{
  "n_layer": 9,
  "d_model": 224,
  "n_experts": 160,
  "experts_per_token": 8,
  "d_expert": 32,
  "d_shared_expert": 256,
  "activation": "gelu",
  "moe_layers": [0, 1, 2, 3, 4, 5, 6, 7, 8],
  "router_score": "sigmoid",
  "normalize_top_k": true,
  "routed_scale": 1.0,
  "balance_loss": 0.00186,
  "balance_bias": true,
  "init_std_router": 0.0303,
  "lr_router": 0.00055,
  "vocab_size": 32000,
  "norm": "layernorm",
  "norm_eps": 1e-05,
  "tie_embeddings": true,
  "optimizer": "muon_variant",
  "lr": 0.00319,
  "beta1": 0.9,
  "grad_clip": 1.0,
  "batch_tokens": 65536,
  "seq_len": 512,
  "train_tokens": 389800000,
  "steps": 5948,
  "dataset": "wikipedia_en"
}
Below are experts of layer 6 (counted from 0) of a mixture-of-experts language model. Rows are named router (the router's row for the expert), up (a neuron's input weights, with its number), down (a neuron's output weights, with its number) and show model dimensions 0-111. Each number is 128 + 24 x the weight over its row's rms, rounded and kept within 0 to 255.
Before each expert's rows: "raises" lists some tokens whose logits its average output raises strongly, later layers aside. This comes from a sample of Wikipedia text that the model never trained on.

# expert 35
raises: " for", " or", " to", ",", "\n", " a"
router [112 128 124 102 113 124 118 149 136 100 153 161 137 135 132 124 113 132 184 125 126 106 133 139 156  83 125 119 112 118 169  83 143 132 115 135 132 126 151 198 137 115  71 166 160 124  99 118 144 110 139 147 162 152 128 182 143 160 124 128  84 118 130 140 120 100  95 149 130  87 176 146 107 113 100 118 140 170 105 124 108 149 108 127 170 114 113 127 121 107 173 174  81 124 140 124 132 122 154 136 109 139 132 126 119 108  69 136  97 130 151 122]
up3 [146 120 132  75 123 159 108 128 113 138 120 153 118 124 107 117 118 121 128 108 163 151 184 113  99 106 109 115 112 101 124 131 123 164 122 125 126 136 103 108 104 149 152 130 143 157 113 154 147 125 133 134 108 152  75 120 131 117 163 121 122 152 157 168 126 120  80 113  96 105 118 121 143  74 146 132 135 187  98  97 112 137  93 100 124 130 183 150 113 109 154 133 133  97 111  99 103 111 112  99 138 150 160 143 106 152  90 136 135 137 134 151]
down3 [139 108 160  79 101 138 138  98 112 125 123 147 125  98 132 108 119 162 114 126 108 139 128 162 122 157 155 159 153 133 153 144 173  91  97 124 156  97 108  98 111 129 113 109 119 154 118 138 113 164 159 131 110 100 119  85 134 134 150 178 126 129 179 141 140 190 161 135 130 127 128 125  97 124 121 131 138 136 131 132  93 151 124 168 124 152 154 137 147 139 143 141 103 111 158 107 145 122  92 100  99 129 158 109 123 122  74 115 144 101 118 120]
up4 [123  82 123 138  93  81 123 125 164 119 116 104 105 122 113 149  97 153 163 142 137 116 138 137 133 121 171 147 103 130 113 116 114 153 115 132 137  81 110  89 107 133  99 143 107  79 112 149 107 110 148  99 152 147 114 120 170 141 161 107 131 138 130 138 124  68 159 125 123  87 126 164 168 132 111 162 124 129 100 105 123 133 105 136 169 154 125  92 170 119 109 143 126 115 138 121 139 145 178 160 129 118 108 156 125 146 120 147 106 129 113  88]
down4 [120 121 127 121 159 130 129 140 125  97  92 160  94  96 146 126 120 134 138 110 171 139 148 145 117 178 134 129  94 145 125 143 126 125  96 131 159 110 112  83 126 125 144 141 108  93  98 164 157 162 124  98  88 147 135 108 101 121 134 122 116 143 113 150  79 122 117 133 130 161 123 134 158 157 133  94  87 108 145 123 118  98 153 117  87 103 136 108 137 156 109 147 140 140 114 127 143 124 138 100  90 148 173 157 137 148  99 114 122 120 174 143]
up5 [149 150 153 140 147 116 118 191 121  70 153 124 104 118 155 128 110 163 155 152 118 152 154  82 139 115 103 126 100 111  99  99 125  89 129 116 143  94 164  96 125 119 105 122 116 160 175  99 144 158 154 132  87  89 123 132 101 110 115 104  84 115 149 144 139 119 136 148 161 140 142 111 157  71 109 153 120 100 173 119 118 154 164  87 124 169 118  97 133 136 170 145 110 138 118 145 115 129 103  81 131 104 149  89 117 103 142 171 100 154 141 108]
down5 [139 121 178 154 145 146 102 125 140  99 127 129 138 100 139 157 125 154 122 120 104 112  92  81 124 118 103 142 131 111 107 171 124 112 139 124 129 108 126 114  89 125 103 141 137 177 114 107 133 135 137 151 165 110 131 131 132 171 138 122 128 121 119 139 140 155 121 150 130 118 191  87 106 126 169 106 154 104 134 137 121 170 146  97  89 134 105 146  96 169 112 130  93 123  92 164 120 157  99  96 148 187 137 107 157 118 121 112 139  86 133 105]
up6 [109 114 144 117 151 145 131 144 114  83 127 114 155 137 167 150 109 111 126  98 115  94 186 155  88 111  93 126 119 125 113  92 120 113 119 109 159 172 135 158  96  98 103 135 142 121 120 151 125 118 131 137 135 146 139 112 142 143 106 123 161 113 112 109 122  80 151 150 184 122 159 110 138 140 124 152 117 100 113  84 103 148 143 146 147 161 147 144 114 122 133 124 122 169 133 136 166  87 153 133 157 136 157 105 127 116  92 153 132 128 147 170]
down6 [103 144 103 125 124 165 168 144  82 141 119 150 147  92 111 136 122 137 200 146 102 158 112  93  87  83 132  97 144 157  81 108  95 131 143 141 121 134 152 120 145 141 147 134 154  93  96 133 135 124 133 126 147 153 106 147 130 134 125 100 126 127 167 180  72 130 162 128 135 138 137  84 178  95 172  99 146 135 123 132  89  62 117 143 131 165 111 113 144 129 144 169 127  97  91  97 134 138 123 134 143 130 106 133 151 105 167 142 160 110 139  93]
up7 [122 127 131 112 150 131 102 146 103  90 176 114 142 117 118  91 103 128 178 152  93 121 101  97 132 114 112 102 119  92 140  97 121  93 116 126 131 126 150 193 125 122 104 184 118  99  95 119 150 194 127 131 126  96 136 103 108 170 120 150  96 146 149 166 126 159  85 143 125 119 130 152 139 141 123 127 151 136 134 105 112 128 106 120 183  85 126 132 137 149 138 143 157 160  99 103 124  78 138 118 108 173 101 127 118 157 125 121 160 125 128 124]
down7 [ 99 160 117 134 144 134 118 131 119 180 117 121 119 138 107 137 125 107 127  99 124 170 162 124 139 135 101 162 130 134 163 136 158 169  91  89 112 166 139 145 140 133 137 144 159 164 109 142 112 128 145  94 140 162 136 129 155 111 126 151 126  97  97 110 152  95 116 165 143 130 132 129 116 154  98 119 145 125 115 124 162 120 101 100 146 141 124 119 118 138  86 128 117 140 106 113 132 137 124 133 147 127 104 182  70 125 176 117 128 200 110 136]
up8 [108 133 159 137 105 133 112 107 112 138 123 176 169  89 106 129 141 130 178 102 140 114 128 108 124 157 185  96 137  84 104 126 128 130 162  89 157 126 111 137 170 131 141 173 122 139 141 133 171  87 133 167 142 111 134 148  79 125 122 118  85 124 125 134 120 133  99 132 124 112 114 115 126 109 111 119 116 149 122 112 133 133 134 117 139 126 137  95 139 139 131 144 106 144 116 109 130 135 126  91 135 115 101 129 178 132 129 126  88 130 103  97]
down8 [144 106  94 138 102 104 140 164 134 102 127  97  93 130 125 150 144 131 110 162  78 139 110  82 169 131 133 119  93 135 189 189 149 115 109 136 142 115 158 112 110 117 105 120 141 161 121 135 135 127 105 143 157 131 164 168 127 128 195 151 140 119 164  74 123 119 115 149  80 120 148 124 132 149 153 118  92 115 109  99 123 145 103 170 153 121 135 110 126  98 136 117 137 146  81 111 146 113 123 149 121 113 137 126  99 131 136  92 161 145 162 112]
up9 [144 118 104 122 109 123  88 121 164 135 124 119 150 171 138 134 100 187  99 126 139 116 180 110 115 125  89 106 141 126 109 132 152 133  98 162 165 161 119 158 126 128 163 100 126 143 112 122 153 139 133  99 109  81 145 133  50 136 141 105  93 145 140 147 122 152 152 122 120  79 126  94 100 132 136 111 135 146 136 131 119 123 132 114 120 102 104 125  96 143 138 165 100 119 138 109 142 146 117 133 121 131 119  83 103 123 111  76 134 155 130 168]
down9 [105  98 152 129 144 124 162 140 127 136 107 111 142 128 139 153 148 100 180 152 119 171 131 103  92 153 124 153 106 154 111 174 145 150 143 103 120 131 177 146 128 176 131 113 123 120  93 149 130 154 153  96 140 132 117 137  87 150 137 146  97 133 110 174 110 129 147 109 121 142 105 136 142  81  96 142 110  73  97 120 112 113 100 139 137 140 111 120 172 146 111  81 124  92 111 218 126 114 102 115 116  95 113 114 119 176 191 162 104 150 142 118]
up10 [157 143 111  97 114 111  93 106 106 111 152 118 129 102 124  66 147 140 183 112 134 164 171 148 176  95 106 158 111 114 157 120 144 150 113 140 121 156 151 139  88 170  62 173 156 120 147 137 108 166 124 124 143 138 124 170 134 140  85 142 122 115 101 104 136 122 129 110 140 140 149 150  92 156 119 105 113 153 123 141 141 121 112 150 125 130  94 129 150 122  74 140 127  94 135 129 125 127 118 141 109 114 124 102 135 148  99 141 125 139 165 119]
down10 [ 90  86 117 114 110 151 149 128 116 181 154 104 135  91 138  82  93 129 159 143  73  69  84 157 130 147 118 121 102  94 102 139  97 146 128 140 148 113 126 172 166 105 132 153 147 122 116 170 131 121 118 159 155 136 148 155 161 141 147 141 149 133 107  94 124 166 121 125 139  76 124 151 132 110  93 148 132 111 135 145 142 137 185 148 161 116 142  80 122 150 170 128 103 132 119 159 130 116 135  97  88 110 122 146 175 152  75  90 124 125 143 130]
up11 [102 116 116 110  79  88 134 127 113 130 119 124 134 119 121 101 115 154 136 127 106  86 157 141 172 103 137 118 132 102 167 142 134 107 168 103  81 146 191 160  99 129 114 135 129 139  81 108 108 109 129  95 152 126 158 134 144 152 115 128 131 147 152 116 118 121 168  94 110 139 144  97 106 146 139  72 148 126 127 119 120 146  74 135 156 132 133 161 121 141 130 127 157 134 126 140 120 134 121 115 132 111 135 161 123 160 108 126 101 102 104 140]
down11 [125 114 112 139 130 125 163 163 150 124 133 147 136  86 138 113 123 183 146 170  85 131 119 107 120 105 102 116 102 129 109 113  98 139 118  98 103 103 159 157 105 125 137 161  60  72  73  81 137 153 117 157 137 121 114 119 149 109 111 127 124  97  95 122 123 144  89 124 118 140 132 128 117 142 159 148 158 154 111 180 140 164 133  59 148 116 114 152 130 136 116 152 137 164 116 146 113 140 132 146 116  71 142 173 116 140 141 122 115 133  50 129]

# expert 47
raises: " the", " ", " The"
router [110 142 131  85 135 139  97 127 169 131 138 149 134 161 142 148 143 119 130 109 157 107 112 109 147 129 121 163 126 150 164 127 142 174 107 123 132 155 124 119 143 150  65 140 112 107 152 146 130 101  85  87  87 154  76 137 115 119 126 129  84  86 126 145 114 108 132 157 150 112 153 114 151 147  94 121 148 112 124 135 127 123  97 141  89 148 160 134  97 119 123 158 141 122 156 112 119  91 133 106 141 196 170 134 136 125 136 149 116 124 182 135]
up2 [124 129 173 127 147 108 131 154 136 135 128  97 114  72 163 104 121 155  99 136 117 141  98 108  78 144 127 122 152 159 115 132  70 114  73 166 135 110 123 119 161 102 135 182  80 164 112 100 147 156  98 120 118 177 143 156 116 134 131 115  77 115 141 147 125 133 162 103 124 110 125 134 209 127 121 143 155 144 138 117  97 142 109 100 158  93 146 137 137 117 135 129 151 124 127 114  95 101 129  88 141  71 157 102  85 142 132 134 126  89  98 117]
down2 [137 129 147 105 108 130 137 118 106 153 123 140 145 131 131 123 173 122 147 114 143  99 144 118 149 170 128 163  95 155 135 110 168 126 136 110 109 125 138  28 154 160 132 112 113 135 129 125 142 174 136 170 144 165 100 120 146 118 157 132 106 154 114 122 169 139 158 124 108 138 112 137 113 156 138 140  61  78  95 157 106 124 123 152 125 146  76 126 161  86 166 139 138 102 146 129  69 121 143 136 126 118 109 130  93 140 115 178 153 139 111  93]
up3 [ 83 189 143 146  79 147 144 121 134 145 100 146 140 114 124 113 155 118  69 129 132 115 146  96 145 129 148 142 149 109 151  99 130 121 117 140  96 126 113 136 130 132 109 121 133 143 135 166 134 176 105  72 136 139  95 178  78 145 166 161 117 142 124 134 127 154 118 172 131 162 136 143 138 117 134 118 139 148 131 125  81 115 117 123 107 111 148  83 143 108 173 145 112 118 175 160 132 103  96  77 157 157 152 112  97 133 119 130 114 143 135  95]
down3 [136 146 100 104 127 144 114 128 137 119 118 124 148  96 149  97 123 123 117 149 118 139 112 166 117 150 173 119 101 162 118 141 118 140 112 109  94 133 136 106 130 128 116 144 129 183 196  92 143 118 160 140 141 173 170 130 114 130 122 167 132 127 101 120 129 150 138 143 107 141 102 106 106 147 150 134 178 168 149 116 137 132 133 116 135 125 156 144 124 114 140 147 112 113 112 137 121  94 132 122  90  74 129 172 120 135 119  91 141 111 113 157]
up4 [155 122 139 102 149 131  97 118 115  95 119  84 106 132 126 129 119 128 121 108 125 111 110 140 137 105 143 158  97 168  77 118 121 141 150 143  97  96 135 125 109 150 130  95 159 146 113 122 107 175 114 141 129 113 130  72 136 125 145 116 141 110 106 149  81  98  91 161 129 134 136 153 135 189 175 132 154 132 109  89 107 164 156 149 135 150 113 138 139 138 115 124 128  95 138 197 133 158 130 124 149 143  87  94 116 132 147 129 140 115 116 194]
down4 [145 141 119 131 163 103 113 116 128 165 118 106 121 137 143 140 112 139 117 150  98 102 144 119 123 128  76 105 157 129 134 146 133  90 126  85 142 115 108 107 104 120 171 120 103 216 154 111 134 103 121 152  96 109 152 139 150 148 149 106 109 136 144 120  98 139 160 152 127 133 119 112 144 128 121 106 137 103 126 163 103 105 161 124 108 153  97 125 118 112 130 111 165 110 106 115 125 133 116 135 152 150 163 130 166 118 109 129 141  94 123 145]
up5 [121 139 136 146 160 117 132 137 140 103 149 137 100 102 132 105 130 124 138 108 163  91 151 135 109 158 130 138 123 138 109 149 129 125 101 151 150 139 127 122 121 146  85 155 134 112  86 123 126 122 105 135 128 165  88 103  86 128 113 121  95 146 121 169 133 116 115 113 112 138 157 140 127  96 174 164 113  90 157 113 115 148  72 170 104 153 125 112 135 160 102 129 128 102 147 150 120 121 118  95 111 167 164 141 156  94 119 119 104  90 182 146]
down5 [147  85 128 113 140 127 150 135 145 135 119 132 167 104 128 116 144 148  91 129 107 111 127 174  84  98  93 148 125 117 137  88 140 157 133 138 107 107 157 105 164 108 139 112 144 127  95 136 156 181 117 108 148 128 131 150 144 105 126 150 121 103 120 145 129 164 114 174 124  97 105 137 137 143  93 123 164 161 123 171 119 157 126 100  83 176 142 124 119  77 102 140 105 147 113 123 117 197 143 124 104 107 135 151 157 107 111 109 145 125  74 116]
up6 [ 93 145 131 152 170  93 103 157 121  86 163 116 136 107 162 157 167 107 160 125 137 153 114 119 137 118 168 119 141 136 114 146 117  74  89 119 144 173  78 139 147  97 108 173 100 109 137 112 130 124  85 114  89 139 131 140 171 174 119 135 117 102 110  70 155 128 135 106 127 188 151 124 157 122 132 142 101  93 140  96  88 149 128 139 149 151 139 135 159 124 127 135 135  97 163 180  97 136 119 106 114 136 114 109 103 130 122 120 158 124 131 105]
down6 [125 135 121 147 112 134  98 134 195 160 158 117 160 118 142 133 116 113 172 119 110 162 121 125 129 143 134 140 149 128 134  82 123 116 153 130 126 158 128 146 130 139 113 115 120 133 145 138  81 154 171 150 134 138 137 112 113 111 139 113 126 136 172 105 124 137 137 114 140 121 149  89 133 116 132 116 132  86 144 125 126 137  76  79 141  98 117  93 161 123 121 126 112 144 154  97 153 126 132 134 136 151 103  80 152 118 137 121 136 113 126 156]
up7 [118 141 114  92 155 103 129 168 188 137  75 136 133 133 157 118 137 129 129  95 146 123 121 145 117 125 108 118 108 105 114 111 123 125 110 118 176 129 159 125 119 124 110 151  93 159 138 179 125  90 119  44  81 153 125 154  98 101  98 130 152  94 123 147 138 126 152 156  98 123 154 131 106 103 120 117 117 157 126  97 127 122 116 198 121 136  89 100 122 103 169 157 104 129 157 127 150 127 165 124 150 103 134 112 123 127 137 154 112 139 182 130]
down7 [144 146 185 174 129 143 155 131 115  98 126  76 136  94 113 139 174 116 102 124 147 126 105 136 118 126 117 157 105 112 137 122 137 184 146 123 160 104  95  81  75 140 157 154 177 145 113 115  75  93 162 109 124 106 130 121 102 110 150 136 150 197 148  99  86 112 152 154  93  94 121 130 153 149 112 136 135 125 148 131 133 137 131 147 168 114  69 135 120 116 137 135 128 124 124 160 149 137 102 109 154 145 141 146 158 172  92 117 128 114 164 106]
up8 [111 134 145 109 137 145 101 109 152 125 152 127 154 133 124 114 184  81 101  91 106 157 113  91 114 116  90 151 145 138 118 153 154 132 124 134 117 162 126 130 134 103 134 121 137 130 117 150 152 151 112 121 140 117  96 131  97 156 161 109 131 157 187  85 117 114 135  98 151 161 137 137 161 149 141 138 124 140 104 107 123 111 124 154 144 111 147 117 108  85 145 139 147 127 153 101  79 159 111 157 167 111 108  77 113 106 133 130 109 120 133 145]
down8 [112 112 123 173 115 150 145 105 129 118 150 136 136 132 138 113 116  94 113 121  98  74 121 161  89 115 108 148  91 126 123  85 110 114 142 133 123 126 120  78 137  94 152 122  78  78 129 123 113 166 174 184 153 118 145  76 132 110 149 137 134 121 163 138 123  87 146 123 132 116 124 154 112  73 110 157 120 120 146 145 121 119 140 126 145 149 116 144 173 117 100 141 105  79 128 122 128 131 145 141 146 150  95 140 125 130 103 118 123 123 130 140]
up9 [ 99 131 147 112 126 133 150  86 101 141 151  90 125 147 148 113 161 116 145 111 115 140 131 156 152  89 120 165 140 190 112 145 122 129 141 117 147 144  92 148 160 154  64 154 100 145 118 111 134 118 124 128 171  89 129 132 110 166 134 115 114 136 102 115 138 141 129 128  94 105 123 106 119 122 101 139 105 148 122 117  70 133 129 106 133 109 160 129 132 113 161 164 157 135 101 134  91 162 185 133 160 116 123 139 130 144 115 144 118 127 136 173]
down9 [152 128 120 110 138 144 126 164 135 145 144 134 112 131 107 110 109 139 156 114 118 138 178 113 136 166 134 134 192 128 117 164 137 112 105 135 109 124 105 162  99 132 123 125 104  73  68 131 133 138 134 131 141  92 149 160 124  75 107 133 123 138 122 130  89 136 101 156 106 110 121 122 184 120 160 154 169 129 139 145 139 122 136 145 119 104 144 111  89 116 135 145  92 140 150 115 120 124 125 145 108 102 125 120 138 106 141 160 117 173 124  94]
up10 [133 166 108 150 138 156  88 151  95 134 119 126 143 137 145 100 165 133 110 143 140  97 142 146 163 159 102 149 130 132 111 169 122 130 120 135  93 112  83 124 113 192 141 122 142 121 130 161 145 139 149 116 131 120 119  83  98 119 118 102  42 138  88 151 118 119 107 125 129 176 120 138 152 110 162 120 137 137 174 130  80 146 116 119  98  78 134 131 125 147 133 133 113 140 137  83 134 131  97 100 122 129 178 148 141 154  81 156 142 110 120 110]
down10 [122  90 146 103 137 147 101 126 130 111  73 146 121  96 121 158 128 143 120  95 153 144 111 176 134 155 104 143 146 134  85 138 122  95  88 143 120 119 155 128 127 119 122 108 170 100 103 167 134 134  81 173 145 117 139 155 120 158 117 115 133 118 127 113  92 149 171 156 126  85 113 102  98 107 126 164 114 148 111 143  99 113 152 120 128 140 149 123  83 120  86 147 126 130 143 126 142 117  99 136 152 113 127 148 149 130  80 128 129  99 144 135]

# expert 48
raises: " the", " his", " all", " that", " this"
router [113 133 117 112 120 122 182 132 185 120 126  96 141 143 117 134 132 108 133  84 137 102 129 138 173 126 122 107 131 161 140 106 129 146 107 116  89 120 119 138 155 148 131 152 110 112 139 135  95 108 116  98 139 108 103 111 129 116 107 157 136 128 142 192 142 151 149 179 150 132 115  91 111 151  93  69 128 157 101 119 126 125 126 133  97 110 137 159 123 148 175 140 144 153 177  94 176 103 100  97 101 135 150 110  92 122 125 156 115  95 102 135]
up2 [129 115 151 143 146 130  89 126  87  94  87  90 161 138 112 163 130  63 118 127 116 132 139 149 129 114 113 136 120 101 155 167 156 114 108 114  84 162 138 132 154 111 163 116 144 122 122 113 103 136 132 152 128 102 145  92 101 154  87 160 154 167 114 156 127 100 155 152 102 109 133 148  65 135 161 114 132 150 115 142 103 113 104 136 169 118 102 155 118 148 106 117 131 118 147  79 174 132 180 154 172 151 127 138  93 101 157 115 137 100  99  86]
down2 [136 124 117 169 110  83 104 120 107 120 134 104 105 122 125 129 133 104 110 113 106 187 110 137 145 147 120 148 107 153 137 131 121 101 144  97 162  88  92  96 136  87 101  90 148 164 119  75 128 126 148 107 114 136 166 149 139 190 123 149 154 154 118 130 168 122 176 112 150 103 169  99 123 136 120 102 120 143 136  89 109  73 133 136 120 150 108 101 171 104 119 152 142  78 150 140 125 120 111 111  98 100 137 136 172 128 130 113 134 107 129 113]
up3 [152 101 130  98 155 144 116 180 139 162  96 105 115 114 133 160 132 105 153 129 153 142 143 173 118 138 114  83 130 113 138 107 125 132  94 135 134 155  93 120 140 142 164 139 107  94  98 111 153 110 107 154 122  94 122 170 126 119  98 115 156 139 106 168 110 118 127 166  96 166 134 122 146 164 169  78  60 110 152 134 182 163 147  98 124 103 108 151 150 151 108 179 137  97 151  95 110 122 144 195  99 110 148 122 105  65 129 144 107 155 109 130]
down3 [175 187 133 111 101 146 160 109 115 164 173 136 112  83 124 138 140 112  97 147 175 139 116 131 125 114  93 154 115  64 183 134 149 147 154  91 132 140 152 133 182  98  88 112 135 149 150 123 125 148 124 110 152 122 122 115 145 123 115 114 107 121 130 116 123 133 132 122 125 103 156  83 143  73 104 131 148 141 150 139 108 151 121 108 120 158  90  88 137 111 132 134 148 107 112 101 121 134 137 139  95 157  98 151 177  92 142 128 119 106 140 174]
up4 [142  91  95 109 165 124 125 114 133 140 140 176 164  87 115 147 109 126 179 167 130 113 108 146 162 128  81 137 143 101 130 132 107 113 127 160 113 115 119 142 140 115 129 137  96 139 134 138 103  89  96  87 142 132 101 162 134 124  98 146 124 125 128  62 150 130 126 137 127 105 167 118 132 136  88 123 128 126 149 136 159 137 135 134 137 149 153 124 121 178 172 149 150 140 128 111 101 134 121 129 111 138 163 136  88  55 138 133 101 129 150  89]
down4 [116 114 144 113 140 107 124 166 129 131 132 111  64 125 130 102 110  96 152 137 135 138 132 114  79 124 155  98 123 154 151 123 165 105  99  88 108  71  91 149 133 124 125 124  73  83 129 126  81 174 127 141 164 137 114 153 160 135 106  65 149 128 101 144 110 132 133  97 173 112  99 150 161 145 105 135 197 120 102 109 158 151 126 135 116 149 111 129 165 108 127  82 134 132 141 127 124 128 100 133 154 145 106 123 131 131 114 146 146 107 152 128]
up5 [126 127 151  87 159 168 160 140 114 126 111 134 107 131 171 158 137 118 112 130 184 131 110 115 145 144  93 117 134 126 124 142 128 167 131 140 150 146 125 144 111 143 101 156 113  98 103 120 132 165 107  97 136 120 100 106 111 162  90 114 111 124 132 165 124 176 151 133 112 104 156 112 178 146 107 145 116 130 151 154  64 117 142 100  94 159 136 137 158 138 152 130 128 119 158 142 123 130 170 117 124 119  90  79 112 140 150 112 139  92 116 156]
down5 [136 152 120 128 125 127 109 122 135 132  95 170 104 152 131 102 151 166 145 134 121 101 141 110 146 155 166  86 138 125 117 138 141 126 150 140 117 118  84  90 142 125 137 118  89 127 122 159 161  93 122  94 150 142  79 117 137 148  88 145 127 156 144  80 139 120 125 147 178 123 102 150 133 127 158 126  89  71 157 126 138 145 145 151 149 123 104 131 131 107 134 135 162 166 122 114 118  76 128 124 127 135 126 132 120 149  97 130 131 153  99 118]
up6 [123 171  89 103 169 129 148 108 137  91 135 100 160  87 109  83 142 115 102 137 113 100 149 143 161 137 127 138  95 163 126 169 102 158 137 104 116 102 123 169 141 109 137 109 111 137 106 120 125 101 134 130 142 118 161 137  90 138 152 125 100 138 116 158 125 180 101 152 150  94 143 108  94 104 118 123  60 163 153 140 109 114 127 101 111 138 110 150  81 104 137 117 160 129 156 106 105  99 161 170 140 149 138 118 121 131 144 148 148 132 134 129]
down6 [124 152  93  86 112 156  97  87 126 134 173 102 145 107 110 124 100 145 148 106 133 104 169 139 152 111 114 118 135 160 132 113 117 135 109 161 111 162 148 161 101  96 137 168 148 103 118 122 118 175 140 130 135 112 150 123 123 156 124 173 148 169  79 156 116 166 123 135 144  90 132 154 117 123 105 154 100 157 106 114 137 164 102  93 114 107 129 158  92 195 142 143 152 127 110 135 154 107 132 169 118 157 131 122  90 145 135 115 124 159  73 135]
up7 [125 117 102 174 135 143 157 138 127 148 107 139 142 108 134 124 125 118 121 123 139 107 139  92  89 142 139 128 123 153 143 135 103 125 119 149 117 123 122 146  79 132 163 175 156 130 155 131  93 156 113 119 123 123 142 188 108 122 121 164 115 156 130 159 102 119 131 124 148 149 173 149 153 164  77 156 119  87 137 116 112 127 186 104 120 124  99 114  72 177 147 133 164 101 118 101 139 145  86 115  98 124 115 138 116 124 156 147 135 156 115 104]
down7 [140 110 144 107 148  91 135 143 139 118 106 120 115 124 113 110  88 134 167 148 126 153  99 101 110  88 114 134 117 133 123 186 131 168 137 148 133 171 106 187  91 114 105  96 100 101 169 120 106  80 156 140 128 143 127 163 113  92 159  88  91 134 108 129 105  88 114 123 145 119 109 103 123 113 131 166 123 162 119 100 133 129 164 121 150 117 131 197 143 152 114  65 134 124 166 119 140 186 117 158 139 103 162  89 113 129  98 133 133 112 134 159]
up8 [158 145 131 172 178 149 150 121 134 135 100 103 125  96 135 129 105 122 111 113 159 127 188 134 131 157 170 124 101 130 126 127 168 100 109 127 130 131 138 100 149 127 137 127  86 122 146 123 190 147 132 121 152  73 126 141 124  97 159 175 121 117 104 144 150 157 155 121 141 151 118  99 124  92  94  96 143 108 121 130 142 121 138 161 162 140  96 171 130 121 139 132 118  99 128 116 141 126 115 122 133 123 136 130 132 113 107 142  89  95 128 166]
down8 [121 140 143 159 118 137 143 141 138 117 139 169 102 129  74 136 153 124 120 118 134 142 149 158 122  85 140 146  92 139 121 116 103 118 136 137 125 146 144  91 141  84 136 118 157 145 132  70 162 131 120 100 133 105 138 127 114 156 137 132 155 153 114 157 106 105 125 137 125 123 107 156 143 147 162  95 141  97  97 112 143 134 124  69 139 140 127  64 108 123 143 115 143 145 112 146 151 111 117 152  80 134  60 175 116 148 125 110 166 122 144 110]
up9 [123 130  98 118 130 110 179 157 154 105  77  87 126  82 107 149  95 103 123  75 153 143  72 149  99  92  95 132 118 165 106 152 117 128 118 122  91  74 104 140 117 136 135 120 107  85 111 114 130 151 115 125 151 156 121 108 135 126 162 132 189 105 148 185 113  84 108 148 163 136 127 138 143 126 144 120 121 150  87  99 142 128 107 150 127 123  98 145 120 119 132 134 115 156 131 140 146 147 103 124 132 109 172 140 120 144 135 155 114 162 131 164]
down9 [107 161  97 156 128  95 103  96 117 172 126 159 105 106 124 100 115 152 109 156 138 123 131 102 114 108 175 153 102 160 121 124 110 142 129 120 117 121 171 113 159  85 124 154 159 152 154 152 121 123 115 148 131 151  83 131 169 148 133  85 143 124 106 152 123 128 150 157 115 107 125 138 130 116  87 143 157  59  93 134 111 111 125 146 173 121 129 110 106 111 142 169  84 153 138 117 101 128 108 146 164 125 103 156 132 132 151 145 148 118 144 113]
up10 [ 91 124 154 123 116 178 130 108 108 145 102 131  84 124 131 147 138 145  92  74 163 127  98 120 136 132 140 122 130 125 125 129 121 122  98 114 117 102 135 124 121 115 151  93 147 119 164 167  95  90 123 120 165  91 137 114 114 129 163 102 171 112 112 132 147 139  74 131 146 143 118  83  97 143 174 137 150 134 141 169 108  97 127 128  90 133 110 152 148 131 166 143  95 107 127 150 125 106 135 130 137 133 151  87 122  84 114 130 110 107 142 128]
down10 [125 125 111 116 166 136 162 117 111 134 168 152 162 129 134 104 137 165  90 142 165 103 117 125 171 142 129 118  93 123 133  83 144 118 102 143 147 119 147 120 147 110 169 172 102 116  93 150 144  96 118 174 145 131 130 172 114 153 146 124 105  81 151 122 122  94 131 129 134 112 139 148 108 132 137 137  69 104 182 108 106 121 110  99 140 121 142 134 137 104 153 105  81 152 102 151 163 142 144 122 119 115 178 135 129  99 107 119 139  78 112 134]